config.toml
experts_per_token = 4
activation = "squared_relu"
balance_loss = 0.00953
train_tokens = 597600000
Below are experts of layer 8 (counted from 0) of a mixture-of-experts language model. Rows are named router (the router's row for the expert), up (a neuron's input weights, with its number) and show model dimensions 0-191. Each number is 128 + 32 x the weight over its row's rms, rounded and kept within 0 to 255.
Before each expert's rows: a language model's description of what the expert responds to. This comes from a sample of Wikipedia text that the model never trained on.

# expert 38
Equals signs of section headings, heading words like Early life, and numbers or count words such as two, six, several.
router [ 41 137  95 157  83 186 174 150  78 107 122 112 127 128 148 121 139 158 172 110 150 133 103 133 165  65 164 162 135 103  91 119  63 154 145 127 123 140 114 172 139 112 104  99 175 154  82  98 109  98 166  87 140 158 194 124 159 154  65 150 130 120 195 107 130 138 136 105 141 114 187 115 120 177 101 189 149 184  83 102 173 140 118 140 106 119 136 117 154 145  88 171 145 146 123  91 133 122  70 113  88 113 158  93 107  87 151 125 149 101 136 203 120 119 101  61 126 158 142  92 140 104 103 179 111  82 125 136 157  73 145  90 134 167 174 138 131 120 186 120 173 157 112 140 142 151 119  79 106 154 166 169 105 104 161 124  87 134 150 214  94 113 141 203 148  88  68 133 143 122  99 129 158 133 157 111 142 210 134 145 104 146 125 152 167  90 136 105  88 143 139 148]
up1 [137  93 152 116 147 126 142 157 137 150 114 122 139  84 110 100 161 164 162 127 135 137 147 160 138  59  71 157 161 148 127  76  90 150 143 144  75 106  78 143  92 181  98 197 168 169 115  32 122  93 177 158 159 145 196 101 121  90 174  57  92 134 155 131 111 195  73 123 146 161 118 182  93 116 141 129 124  93 159 128 139 112 162 127 143 174 118 111 109 165  92 119 111 165 159 119  77 120 144 151  82 156  95 118 152 127  84 165  91 126  94  90 109 166 126 109 141 141  85 183 146 131 113 176 141 150 157 145 122 118 113 176 123  98 118 148 113 172 146  96  98 178  26 175 141 121 151 115  78 119 127 140 141 136 119  97 104 157 156 161 149 140 146 144 166 128 119 150 163 143 133 157 135 112 184 133 187 200 105 150 100 118  57 160 107 103 184 169 135 105 138 149]
up2 [171 149 139  48 141  80 166 133  79 157  74  99 132 114  87 153 174 138 159 145 152 170 157 133 101 146 132 146 148 184  87 151  86 125 123 115  58 105  93 140 132 132 126 124 133 126 148 137 121 124  94 141  97 106 138 102 119 157  87 126  57 100 123 136 137 111  82  99 159 116  95 163 140 105 138 104 118 163 108 137 105 116 131 111  91 112  92 135 100 162 187 130 172 187 138 103  70 157 111  77  79  64 161  98 103 154 149 132 131  87 123 171  36 133 168 102 151 103 121 170 172 192 154 177 138 154 124 114 107 102 100 149 143 190  94 123 149 173 177  85 153 130 139 151 131  74 145 167 147 145 165 143 129 157 118 123 194 104 111 113 144 140 162 141  72  98 156 154 173 153 110 114 166 168  67 129 141 147  91 141 169 142 133 178  92  79 130 119 173  76 124 215]
up3 [121 127 151 116  92 120 104 125 120  88 150 195 133 217 154 183 114  97 196  87 181 136  65 121 147 108 110 143 125 153 117 112  96 111 145 129 169 121  98 163 140 105 126 141 133 116 131 129 137 160 118  66  92 124 115  67 152 151 101  97 143 172 149 116 213 101 120 124 120 116 114 128 139 152  83 104 130 113 117 143  72 108 121 114 122 167  70 124 111  91 143 103 187  92 127 184 107 133 105 101  89 131 154 115 112 151 158 202  87 106 135 138 115 135 113 139 102  93 145 134 150 146 166 160 110 175  71 103 134  61  77 136 155 149 111 127 121 193 133 160 151 136 102 150 109  97 150 156 164 153 108 128 129  95 105 162 125 208 121 131 137 103 127 155 175 110 166 220  33 137 140 128 142  98  90 113 163 162 147 118 209 115  63 163  98 136 127 135  75 121  77  91]
up4 [117  80 135 141 111 123 143  71 155 138 107 103 143 104 165 206 147 118 157 139 109 123 199 116 166  79 133 133 123 127  97 113 127 140 127  92 130  68 126  96 148  19 113 169 138 169 135 125 144 118 162 113 169  96 197 110 117 160 163 171 130 160 133 157 148 160  91 160 181 148 189 126 140  93 162  99 157  72 173 153 162 128 118  55  96  87 162 101 144 134 129 139 134 109  87 117 130 122 157 114 104 185  94 116 159 158 142  90 108 112 192 114 112 160 129 120 140 134 117 130 216 138 176 105  92 164  78 191 131  96 153 185 115 111  77 112 163 124 159 157 165 149  92 138 141  93 134 117  76 123 119 118 123 116 167 116 119  81 121 129 127 137 146 173 141 135 121 192  83 106  74 196  92 116 135 159  96 172 147 124 138 202 121 171 129 129 150  61 158 140 133 141]
up5 [ 98 168 111 113 104 144  57  90 111 108 134 106 111  78 160 147 117 137 139 143 199 121  98 108  93 117 121 160 102 120 132 120  85 112 102 109 144 103 113 176  77 107 162 147 131 142 175 144 113 156  99  92 100 128 118 103 139 114 138 102  64 134 143  89 163 178 148 112 123 139 114 172 140 116 147 186 127  81 140 109  82 125 144  99 118  86  66 134 109 137 125 133 116  87 134 144 102 129 108 130 119  63 203 141 111 129 170 183 136 171  79 143 177  72 130 141 154 168 110 118  97 148 232 121 127  92 187 171 105  62 117 120 198 101 112 136  77 140  80 172 123 157 142 147 114 111 201 123  96  93 144 133 147  50  83 137 162 130 136 108 173 101 153 175 161 131  81 175  99 139  72 143 119 109  97 134  96 123 166 124 108 105 175  37 146 112 142  95 117 105 107 112]
up6 [135 185 119 131 110 110 138 188 115 146 131 187 122  88 152 115 177 152 146 124 163 163 147 110 156 141 134 110 149  94 161  80 112 135 163 145 115  87 166 177 115 156  81 164  95 115 154 126 109 171 119 123  91  68 144 143  83 154 108 155 128  94 134 114 153 160 164 156  86 168 144  72 174 147 124 164 193 128 155 118 119 149  77 104 167  92 156  99 129 104 141  72 125  91 138 167 113  86 157 173  87 210 110 153 125 101 129 133 169 106 128 155 125  58 193 145 118 117 116 109 108 112 165 163 161 129 112 136 119  52 107 172 177 163 170 129  60 114  96 164 118 133 198 119 128 122 142  48 107  82 125 106  83  82 103 164 131 120 133 125 133  65 154 218 157 115  97 122 106 122  86 141 107 147 111 130 131 107 104 116  61 198 147 100 155  98 117 138 153 110 147  97]
up7 [ 63  96 183 124 153  81 136 226 146 129 124 128 139  99  93 126 158  83 157 104 166 155 141 143 156 134 120 148 138 183  76 144 179 102  99 107 102 149  86 132 129 182  98 123 129 142 139 154 143  93 127  81 123 116 215 108 165 113  96 118 153  47 137  96 118 181  63 133 101 114 124 149 132 123 100  72 103 157 138 141 155 132 135 163  85 159 139 156 160 130 106 135 126  85 123 111 110 167 124 173 106 117 142 206 177 119 136 195 155 113  94 164 207 119 146 125 161 106 159 160  90 214 156 155 127 120 128 116  85 128 149 151 134 146  87 150  66 106  82 162 135 124 117 151 111  87 177 157 189 161 101 127 112 116 151  98 148  83 105 121 140 119 163 150 160 127  89 162 165 168 180  70 173 121 109 156 139 137  82 155 161  94 123  89 148 120 134 183 130 137 109 137]
up8 [ 78 134  92 144 119 122  87 139 117  83 153  99 121 204 105 135  73 102 190  84 102 149  96 126 137  97 120 168 196 141 159 105  89 113 114 127 143 148  96  81 145 164 170 132 127  70 128 170 163  81 149 181 110 141 122 171 113 105 181 176 115 168 121  84 127 141  87  91 163 136 103 130 169  79  95 123 124 151 198 133 155 212 134 137 153 150 118 131 177 136  83 161 100 122 177 160  85 162 101 144 155  73 150 114  58 151 164 166 119 173 145 127 135 129  65  96 155 140 115 134 135 107 176 116 103 129 155 108  81 130  87 102 145 126 145  84  82 111 116 104 137 129  89 118 117 139 110  83 121 120  29 125  85  90  78 152 138 145 135 151 132 137 176 137  81  96  87 111 155 152 102 114 144 131  99 155  83 118 188 154 110 155 158 161 142 179 171 180 142 149  88 143]
up9 [129 161 143 122 175 128 157 165 141 121  79 160 143 101 101 119 185  75 182 113 119 146 157 115 204  45 152 108 153 129 111  98 140 135 123 189 157  81 112 171 133  93  84 113 162 119 118 140  51 132  84 128 104 104 129 144 125 156 118 146 148 144 129  77 165 122 107 131 109 108 142  67  96 132 163 123 129 149 103 199  79 168 141 181  75 117 125 130 147  86 121 188 161 163 130 140  72 124 126  85  69  59  82 139 128  74 149 100 102  85 138 142 129 172 113 112 133 139 164 162 164 138 151 131 221 181 112 120 134 174 121 145 195 163 114 130 135 129 107  88  96 101  95 114 162 124  80 152 175 108 112 136 113  86 123  81 131 132 135 141  92 139 115 111  96 142 108 139 176  86 113 167 110  83 154 169 134 174 135 106 160 125 199 183  96 113 117 102 185 122 114 147]
up10 [125 115  78  98  81 174 151 135 131 175 121 127 152 135 135 102  87 110 150 111 122 146 124 160  86 146 115 159 126 108 184 147 142 162 115 156 122  98 138  99  65 120  91 198 164 172 116 135 174 148 167 136  94 121 125 116  98 125 180  66 136 204 149 124 114 207 159 123 190 140 132 114 138 118 137 133 187 104  97 155 151 115  75  55 131 120 152 134 111 137  69 136 132  89 149 156  96 132 116 175 104 162 147 132 138 138 105 151  93 167  95 148  88 140 124 113 121 162 123 149 148 109 100 157 145 149 148 127  63  72 114 144 115 144 108 247 116 113 183 100 128 113 101 153 117  77 171 146 144 152 177 102 174 179 173 104 147 176 129 146 129 148 167 175 156  60 134 122 114 151 114 150 153 104 164 130 160 193 152 176 188 163 154 171  74 144 112 155 155  83 150 113]
up11 [129  47  56 124 167 152 197  94 122 137 137  64  91 124 146 155 173 126 120 153 167 130 111 110  63 168 141 222 120 141 106 150 104 164 127 127 167 159 112 122 112 109 103 124 128 129 119 138 104 149  96 183  68 120 147  89 114  96 150 115  97 159  51 105  92 153  78 124 115 153 148 171 118 164 148 125 146 171 142 140 124 123 196  87 119 142  97 150 138 140 122 142 134 132 130 171 115 134 120 175 145 173 143 185  97  88 103  84  58  98 128  85 121 121 127 126 186 126  82 137 145 152 179 182  90 108 127 140  95  71 145 125 195 119 150 110 112 138 125 123  75 164 130 147  94 107 142 145 102 132 117 134 179 108 136 128 163 114  99  82  38 169 164 157 195 181 150  88  76 111 144 114 135 101 153  55 155 146 129 143 110 111 170 142 109 135 115 149  81 128 145 158]

# expert 16
Table cell separators, heading equals signs and years in citations or tables, like (United Artists, 1970), Kazhdan (1991), | 1992 |.
router [149 178 179 131 123 133 108  94  91 161 145 143 147  78 126 101 149 125 166  87 112 165 115  98  94 141 148  96  76 180  87 179 139 127 113 105 167 164 128  52 111 145 137 138 151 206  89  90 180  91 168 129 170 104 157 172 138 130 108 121 119 134  73  92 181  85 116 122 134  61 118 157 101 152 125 100  92 100  55 114 131 119 109 110 168 104 185  78 111 156 130 130 177  45 136 159 152  99 139 148 138 166 134 108  76 147 106 135 169 134 157 179 175 171 158 131  86 112 110 195 132 146 128 142  87 130 124  96  92 125 184 142  96 129 120 120 157 111 134 156 127 140 138  56 109  99 116 158 155 170 104 128 124 156 155 162  75 125 185 126 143  67 147 122 127 142 136 151 108 133 171 119 158 104 139  76 107 106  80 169 166  74 131 166  66 156 172  77 130 137 102  90]
up1 [123 145  86 178 154 122 165 169 108  99 115 135 134 170 154  70  91  84 163 195 123 134 127 121 222 173 130 139 146 159 112 113 151 158 126 121 123 127 128 146 100  64 186 124 183 133 133 124 135  83 108 106 161 104  94 148 175 104 193 115 111 163 133 144 180 142  80 105 202 121  76 129 120 156  36 116 169 153 142 209  84  96  89  96  96 192 138  97 148 135 115 136 137 175 121 123 107 133 172 145 115 158 129 174 163 122 111 118 109 107 159  92 132 125 144 110  92 101  75 129 211 135 144 134 185 126 166 117 173 135 118 165 156 177 108 156 136 151 179  97  82  77 119 116 139 152 118 138 145  98 142 156 150 158 108 156 134  91 116  79 161 118 167 110 176 171 121 132 165 130 163 115 120  97 138 189 122  95 108 118 106 200 104 180 131 128 162 130 119 118 100  91]
up2 [ 82 116 116 169 127 130 141 199 113 134 128 177 118  92 110 135 131 110  95  60  97 217 191 122 110 148  98 176 139 129  97 114 106 137 180  60 105 144 129 125  72 128 168 106 123 151 129 167 158  97  96 110  91 119 169  75 129 133 138 192 159 134 139 131 146  93  88  95 173 111 174  59 132 115 103 127 146 145 171 117 132 151 100 170  97 154 100 172 152 119 155  98  99 126 160 158  90  93 106 106  85 110 123  40 165 195 122  96 173  99  76 155 156 145 109  98 141 135 148 126 119  88 108 173 143 142 141 138 198 115 139 134 154 108 160 132 152 116 125 128 140 153 153 185 123 175  58 130 158 121 142 190 129 179 145 148 181  91 123 107 172 105  68 128 148  88 147 139 115 177  95 151 154  91 148 155 162 163  88 149 110 116 134 129 117 213 107 141 132 170 155 152]
up3 [141 172 132 129  95  94 170 128 101 137  82 131 129 102 138 160 112 120  87 129 118 151 135 147 116 108 114 119 140 181 143 119  83  82 135 139 157  79 146 129 163  98 134 113 203 112 160 165 102 114 139 106 136  74 146  93 108 106  88 140 108 171 184  65 143 106 126 126 120 136 179  90 126 119 175 126  95 144 123 131 156 139 145 177 126 181 125 169 184 142  97 118 157 117 137  97 123 109 139 124 137 139 149 132 159 127 154 126 120 112 111 123  72 129 129 179 101 106  54 189 150 140 123 130 168 132  95 178 221 135  77 152 116 117  79  58 105 149  99 128 113  84 109 148 115 120  55  96 147 126  90  72 136 118 115  94 163 133  84 184 151 166 189 242 149 134  92 138 182 129 138  69  47 117 140 153 127  72 144 115 107  57 118 100 151 106 127 101 102 121  77 142]
up4 [119 118 138  73 139 140 161 158 125 120 170 146 120  57 104 106 169 100 159 112 139 209 167 111 201 145 101 100 161 172 111 130 113 107 133  94 122 124 130 112 210 106 103 190 116 137 124 121 162 114 147 193 145  85 124 129 128  95 128 164 195 159 140  75 149  82  82  94 182 117 128 155 115 128 129  48 158 136 155 153 138  93 107 145 127 127 103  85  95 130 171 120 124  84 127 140 125 135 124 116  51  83 137 156  86 154 111 134 169 131 129 136  84  76 132  74  91 112 153 145 110 125 157 187 174 156 122  95 138 166 157 164 111  96 166 158 130 122 177 141  98 123 134  99 119 104 148 148 114 162 110 101 116 145 179 121 134 109 126  88 136 154 126 133 141 124  87 125 189 186 106 155 106 112 172 153 181 118 106 140 108 240 147 113 189  82 146 198 166 128  84 124]
up5 [185 124 173 160  67 111 114  98  91 145 172 147 130 119 145 141 155 104 114  91 154 173 139 145 142 172  97 156 160 140 127 103 175  95 126 143 113 141 145  98 241 101 143 172 187  97 115 117 117 125 146  79 131  87 156  90 140  53 150 131 138 154 117 109 116  57 153 170 100 134 112 113 149 130 142 157 112 138 137  83  81 154 118 165  87 131 112 199 113 110 129 138 121 127  65 167  85  85 184 131  99 130 169 107 222 139 123 141 102 114 153 156 155 100 109 180 109 122  80 145 105 105 117 161 115 138 175 145 133 168 146 115  93 169 161 101 143 120 127 141 139  89 120 114  69 140 117 162  48 134 188  76 105 100 158 135  66 129 154  86 129 132 170  84 113 147 160  96 182 157 166 138 105 126 127 108 141  80 111 143 122  99  56 163  91 125 133  81 132 131 157 176]
up6 [105 113  67 144 118 141 109  95 115  96 165 143 121 149 124 107 142  92 162 140 151 115 155  93  87 143 112 113 112 170  75 147 156 124 134 157 101 144  88 139 145 137 109 118  48 136 128 157 129 128  65  79 147 164  72 102 115  79 141 166 114 166 107 112 187 193 158 107 105 142 123 102 114 102 121 162 126  88  80  94 171 121 122 131 149  75 100 135 149 150  69 157 102 143 118 154 139 111 105 183 145  73 118  83 192 230 164  96 137 157 136 139 126  83 113  89  96 143 132 173 139 130 165 162 122 134 187  73 111  65 138 158 100 124 145  83  71 195 139 101 106  93 127 160  68 115 156 109 117 107 146 110  94 101 146 106  85 131 100 169 152 137 188 136  74  61 111 148  87 158  48 138  82  68 108 151  97 139 130 155 152 120 162 145 108 121 165 130 132 145 137 155]
up7 [121 145 169 119 141 111  71 154 162 176 103 171 133 111 125 117 152 100 178  62 136 187 100 128 133  99  93 136 136 159 180 128 146 115 121  97 110 102  86 117 121 102 133 162  90 150 106  91  84 117 128 161 112  93 155 108  96  89 165 115 153  90 148 129 137 114 133 228  97 141 181 156 175 150  63  83 158 118 126 117 126 164 146 132 130 178 124 131 158 103 128  98 133 148 106 168 148  92 146 135 201 165 123  67 142 116 173 169 139 120 110  96 189 151 112 185 112 132  82 161 107 136 158  92 102 168 154 120 125 154  95 124  77 195 168 156 129 108 154 116  87 126  91 124  93 187 191 147 117 152 133 124 139 156 204 137 148 159 144  35 138 134 123 170 160 103 189 130 153 134 118  98  77 175 129 134 140 122 119 142  77 145  96 147 170 174 183 119 165  67 100 112]
up8 [120 129  83 124 156 170 152 117 130 136 136 130 140 130 158  75 128 124 158 142 143 165 125 126 153 144 165 102 102 126 152 133  92 193 124 154  29  97 116 113  95 130  73 148  88 145 153 157 115 181 160  82 143 104 167 164 156 131 125 101 138  69 127 173 104 118 130 164 138 157 107  59 117 130 132 121 185 108 165 104 110 133  97 138 123 127 166  91 114 163 107 121 127 124 161 188 121 203  98 125 150 133 197 132 154 125 152 101 128 121 116  61 148 132 125  66 127 158 123 118  63 110 138 220 160 148 100 103 190 144 116  92 136  72  99 139  64 123 118 161 197 121 137 111 117 117 124  98  91 145 132 155 144 143 107 154 147 127  77 142  99 127 132 155 114  74  90  88 123  93 116 145 202  56  60 146 190 155  82  73 134 152 175 160  72 129 172 145 121  99 134 145]
up9 [ 81  75 149  90 164 129 137 145 113 124 122 156 118 101 115  96 143 146 161 138 143 153 106 173 127 137  73 170 155 115 147  83  86 145 153  99 127 140  81 150 143 179 156 114 177 122 127 147 110 110 158 179 120  48 134 117 138 170  97  75 139 108 116 121 145 163 136 182 159 151  94 135 101 110  71  84 143 124 183 177 182 109 135 163 110 122 144 108 105 167 132 203 126 126 165 120  79 151 142 164 144 124 200 101 117 133 107 107 101 152  91 151 119 145 124 109  80 160  90 149 144 154 184 116 127 177 181  91 187 184 113 165 107 132 166 181 122 152 179 133 103 117  84  99 187 140 135 165 162 141 150  68 133 166 158 106 156 114 147 105 108 135 119 144  53 119 139 132  87 111 191 174  75 132 130 147 181 131 149  91  56 185 108 113 183 121  93 115 107 102 103 188]
up10 [114 112 137  81 140 133 114 135 161 159 111 154 148 131 141 143 105 151 133  62 193 165 106 122 118 124 186 117 185 168  99 151 101 173 119 115 142 135 142 106 137 148  91 136  88  90 217 123 134 108 156 157 151  86 130  82  95 130 123 136 124 114 133  77 159 140  86 124 157 111  93 139 240  85 100 122 125 110  88 159 113  96 119 102 104 173 130 140  96 157 143 177 143 106 144 146 134 180  85 104 126 145 158 113 192 108 150 176 123 176 140  99 132 139  88  93 140 120 183 147  84 139  94 251  95 196  88 158 128 153  74 104 159 143  71 105  57 114 172 160 141 134 126  93 103 112 165 106 113  91  85 118  93 128 127 225 136 141 145  98  72 133 109 131  96 110 129  93 140 133 103 140 137 137 155 115 117 132 117 118 138 113 127 109 157 138 119 106 108  56  86 166]
up11 [106 163 112 170 166 177 136 192 183 101  95 188 157 117 160 152 108 124 110 130 140 148 154 203 136  75 103 109 158 124 170 140 169 122 135  86 136 126 151 164  77 118  97 131 141 174 175 106  71  75 141 141 110 147 152 123 128 156 146 133 116 158 155 169 125 104 140 118 111 115 107  64 105 137 141 137 160 132 139 149 178 147 125 104 110 111 119 127 184 106 125 140 121  53 130 131 102 128 177 178 156 178 115  90 104 142 117 137 111 131 146 153 146 105 142 180 173 152  90 176 134  77 184 151  90 139 167 141  92 113 155 178 157 165 137 126 175 173  52 148  95 120 119  68 141  96 149 166 119 161 137  76  94  90 152 158 102 146 100 141 187 190 201 167 152 148 152 117 208 136 122  55  94 150 160  94 115 147 166 115 178 129 186 110 170 125 116  93 149 121 134 140]

# expert 25
Numbers and the first digits of figures, such as house numbers, times, years, ordinals and counts in prose and tables.
router [108 135 127 187  96 178 203 100 185 104  96 151 139 104 137 138 109 148 152 122  52 119 102 146  64 146 125 173  86 131 116 123 133 152  99  73 115 179 117 101 153  96  98 132 168 199  86 120 123 127 127 153  96  81 134 162 175 138 146 100 105  93 175 166  92 137 117 128 178  98 189 141  89 163 147 157 145  67  81  50 157 100  95 120 101  98 126 152 144 150 113 132 145 154 107 117 158 132 105 146 176 119  83  86 119 123 149 168  82 128 141 175 187 135  93 153 113 173 200 163 136  99 114  84 112 105 132 120 125 125 157 123 150 145  88 156 165 106 149 183 151 133 175 109 176 153 100 117 174 192 173 139 171  85 147  84 105 190 188 141 113 132 118 152 144  97 156 119 183  96  82 140 148  88 149 124 128 119 106 121 129 116 195  98 150 138 163 134 100 137 125  80]
up1 [ 57 139 160 132 187 127 160  74 145 148 105 145 105  95 138 136 215 131  85 150 145 145 175 155 104 176 131  87 145 133 100 131 135 168 120 150 147  78 189 147  97 168 144 155 161 101 137 151  84 118 134 113 117 143 100 159 149 175  63 182 172 114 164 130 137 144 140 176 158 115 117 147 117 107 110 140 170 112 135 184 122 153 100 144 180 145 195 141  98  87 127 112 137 117 172 164 101 139 138 130  83 135 159 159 171 115 147 103  72 101 143 112 114 166 101 151  64 140 152 142 167 125 147 145 166 157 131 153 170 162  89 139 119  92  91  95  64 219 153 118 134  96 113 170 114 144  94  86 177 158 103 136  91 107  77 113 102 119  96 116 129  89 147 128  30 133 103 124 163  92 106 132  86  81 141 146 116 132  67 172  85 119  88 129  98 133 117 172 106 186 106 170]
up2 [163 229 117 113 174 148 169 185 181 137 181  72 171 141 140 148 112 151 128 147 156 142 139 142 145 129 203 143 170 124 121 154 113 114 117 141 151 101 111 152 142 133 133 115 135 135 165 145 145 157 114 155 107 183 139 178 156  65 114 162 127 141 154 134 130 146  63 187 150 172  84  55 145  69  89  59 135 160 135 188  57  99  75 110 154 216 157  99 116 104 111 203 111 112 109 148 123 133  62  84 137 149 187 126 133 163 111 170 152 110 136 159  83  80 106 126 127 147 101 128 107 124 100 184 139 150 139 126 191 166 180 137 125 158 153 140 132 120 148 129 123 135 136 141 141 115 127 140 127 106 137  91 121 145 146 121 148 127 150 125  84 216 107 129  96 157 124 117 154 128 178  84 142 101  78 122  71 162 136  93  95 176 133 137 140  97 128 114 105 121 110 176]
up3 [111  76 179 102 139 178 135 193 124  98 124  95 150 117  97 105 115 135 184 124 124 127 151 161 158 159  74 176 208 213 160 100 113 134 120 129  52 103  79 155 187  83 129  86 190 124 118 161 121 174 117 138 121 172 121 102  92 139 164 105 161 198 133 143 159 126  86 124 106 117 128 121 134 133  94  88 184 122 165 130 129 133 104 210 113 138 142 148 152 117 141 110 134 122 125 131 109 104 133 130 138 135 145 115 103 149 111 127  18 120 176 126 106 157 135 132 136 191  98  99 177 122 170 138 169 124 122 132 155 125 104 142 200 132  66 138 148 100 137 148 133 140 168 126 192 120 120 152 167 125 104 144 107 153  38 133 106 118 151 104 135 115 150 160 166  89 124 191 184 100  95 139  80 119 107 110  65  98 188 135  92 156  90 103 128 129 155 158 123 126 105 131]
up4 [154 160 103 128  79 139 127 102 116 145 147  93 120  62 107 120 118 123 134  48 120 158 154 167 146 142  79 169 149 138  98 131 148 211 105  91  82 144 132  82  90 122 127 137 139 135 142 121 158 120 125 107 153 209 116 136 126 200 159 109 162 176 172 140  99 137  69 108 192 125  84  55 122 126 131 134  99 137 188 164 140 117 118 118  90 142 121 202 127 165 156 117  84 168 160 155  83 153 110 124  87 107  91  96 102 123 101 127  50 120 154 114 116  94  94  57 133 228 123 161  63 147  96 147 119 180 147 111 136 132 141 152 113 176 157 118 122 101 180 109 112 117 118 136 148 125 120 103  94 146 106 187 117 110  84 156 100 137 112 133 109 130 125 152 162  63 176 122 156 121 137 186 110 121  98 127 184 148  98 115 117 178 186 157 116 151 153 146 165 134 155 161]
up5 [111  62 163 133  97 166 128 154 113 193 138 130  94 135  56 143 146 121 128 119  99 159 131 127 193  78 143 190 134 141  63 102 112 107  87 181 130  23  99 165 157 122 150 124 182 115 118 117 153 135 124 100 115 129 175 112 153 112 173 211 136 149  94 137 160  99  62 122  81 133 147  73 139 123 101 110  96 134 116 112  96 117  99 121 119 111 119 151 162 128 163 114 150  87 136  89 116 107 131 111 129 204 121 108 142 152 173 158 169 110 134 149 145 146 121 125 194 140 148 126 171 114 122 138 128 142  67 121 155  93  70 154  96  89 107  85 133 156 102 104 163 138  79 141 137 189 145 155 118 135 107 125 135  75  69 132 168 100 119 163 149  79 132 117  88 134 137  98 192 162 105 185 110 145  45 184  72 133 104 106 115 104 135 117 133 199 103  95 133 138 160 127]
up6 [178 148  92 101 131 155  56 117 210 124 154 118 132 107  87  98  99 163  77  66 139 128 112 144 111 104 158 131 104 119 117 115 111 117 105 133 126 153 184 102 151 154 181 109 132  95 170  94 201 116 139 195 139 161 139 163 110 136 106  57 137  89  87 136 137 183 114 115 172 183 141  84 109 100 125 121 121 101 125 198 123 154 135 120 169  94 202  74 142 122 107  96  62 105 121 188 107 114 161 143  90 156 137 151 113 119 167  86  50  94 139  98 152 124  55 144 107 101 138 124 137 112 146 178 113 144 137 100 116 140 123 120 145 152  59  61 148 136 170 169 134 144  82 121 115 171 143 151 116 110 114 119 147 122 151 158  66 176 163 119 167 131 162 179 143 123 143 182  77 169 158 139 113 102 122 131  86 150 189 173 139 114 127 103 111 140 181 106 116  93 132 107]
up7 [129 178 172 157  79 134  77  47 137  85 203 174  98 134 111 132 114 138 157  75 120 118 135 140 154 103 166 155 142 160  74 107 125 120 140 137  93 110 142 107 105 116 119 237 123 107 112 203  97 119 101 106 133  88 181 188  66  95 118 149 184  83  98  90  74 143 148 113  85 122 123  95 173 108 162 137 117 198 140 115 164 152 134 127 139 138 130 129 115 149 108  80 150 115 126 110 109 103 159 110 148 160 110 110 114  74 150  95 156  82 111 120 117 111  93 176 152 164  97 135 122 141  99 139 124 173  83 144 142 110 134  59 128 141  79  42 156 172 124 145 144 140 178 154  54 144 135  87 116 110  90 131 132 122 127 166 163 132 155 125 132 120 126 101  80 138 142  94 118 154 105 131  94 138 106 132 172 117 132 142 152 191 169  97  82  49 105 127 134 102 176 100]
up8 [120 133 112 120 152 142 107 144 132 106 162 188 113 109 147 119  78  88  95 120 117 169 169 139 119 186 126 165  90 191 130 144 145 125 115 116 103 157  92 108 144  99 123 186 110 134 161 113 134 149 114  80 131 164 156 148 149 132 110 149 139 145 177 144 151 117 180  93 103  96 114 156 148 127 114 116 195 154 130 152 131 101 191 188 146 157  70 120 106  98  87 127 115 151  86 172  95 171 136  89 128 120 149  53 193 173 127 142 156 127 179 200 125  82 112 141  86  84 139 145 118 129 176 165 138 146 178 142 161 205  91 217 127 133 176 110 120 104 139 140 158 116  60  89  81 142 195  94  64 171 106 146 101 131 113 120 144 134  76  94 134 109 169 160 133 196 143 131 125  92  93 142 127 156  65 144 185 170 107 133 118 160 111 161 179 149 108 161 100 130 139 141]
up9 [138 137 127 142 123 148 147 133 130  94 131 130 122 168 131 161  97 101 144 105 145 108 127 179 161 123 124 171 159 151 151 100 118  99 127 128 109 113 121 100 139  84 122 151 129 131 110 159 154  77 155 128 113 121 122 121 125  63 182 110 183 133 117 126 141 172  85 135 145 179 138  37 149 115  96 105  97 146  95 144  75 126 131  87 146 173 167  77 193 108 136 145  87 125 149 107 134  62 145 149 105  83 127 128 150  56 166 167 162 139 149 106 146  90 104  92  56 130 110 149 146 155 112 152 161 161 133 110 191 116  70 167 166 146 119  65 179 119 160  94  43 108 109 173 120 103 182  59 147 115 145 112 119 112 115 157 166 157  65 182 139  74 147 101 121 111 104 135 177 107 166 121  83 148 119 189  66 171 215 150 156 106 145 143 130  95 117 122 143 161  84 180]
up10 [ 59 119  82 126 149 169 192  92 138  75  98  98 112 179  95 125  81  47 124  89  91 110 124 150  97 100 188 159 118 125  59 149 113 138 111 129  66 138 134 115 175  95 123 135 119 125 131 171 115 111 133 229 114 178 126 107 118 134 107 107 125 117  76 127 128 144 138  96  83 153 118 107 102 117 162 121 122  73 169 130 102 146 123 125 130 149  94 130  87 111  84 207  46 152 139 169 121  95 113 166  78 133 154 133 109 130 118 153  87 169 175 144 136 145  97 134 115 179 155 187  83 132 154 161 140 132 127  90 108  68 132 131 167 117 134  79 118 116 154 106  88 144 163 101 126  89 129 150 117 149  91 104  63 115  85 177 103 129 181 135 135 123 180 110 150 121 122 141 115 115 123  89 204  98 108  94 131 101 125 189 137 125 159 174  76 137 187 119 159 151  89 148]
up11 [144 149 123 115 114  99  87 114  99 112 146 197 108 136 112 153 109  96 130  90 124 169 114 118  64 147 127 160 195  91  87 159 186 103 117 104 112 112 137 121 132 123 146 116 156 117 130 173 148 102 211 102 174 117 133  91 149  95 104  92 149 122 110 175 119  96  56  69 119 122 134 108 163 129 125 161  99 166 178 118 108 131 105 219 108  96 107 129 128 173 169 102 139 103  83 167 129 133 149 138  89 170 127 137 193 177 106 102 116 125 140 168 126 107  79 123 131 160 126 142 118 124 108 140 192 154  58 150 130 113 154  41 192 104 155  98 120  97 126 185 141 143 140 157 116 121 123 148  90 151 117 123 146  99 142 128 122 144 140 119 196  55  96  95 168 111 126 136 194 126  97 208 149 111  93 104 147 147 123 155 135 114 101 173  36 148  87 129 181 158 112 104]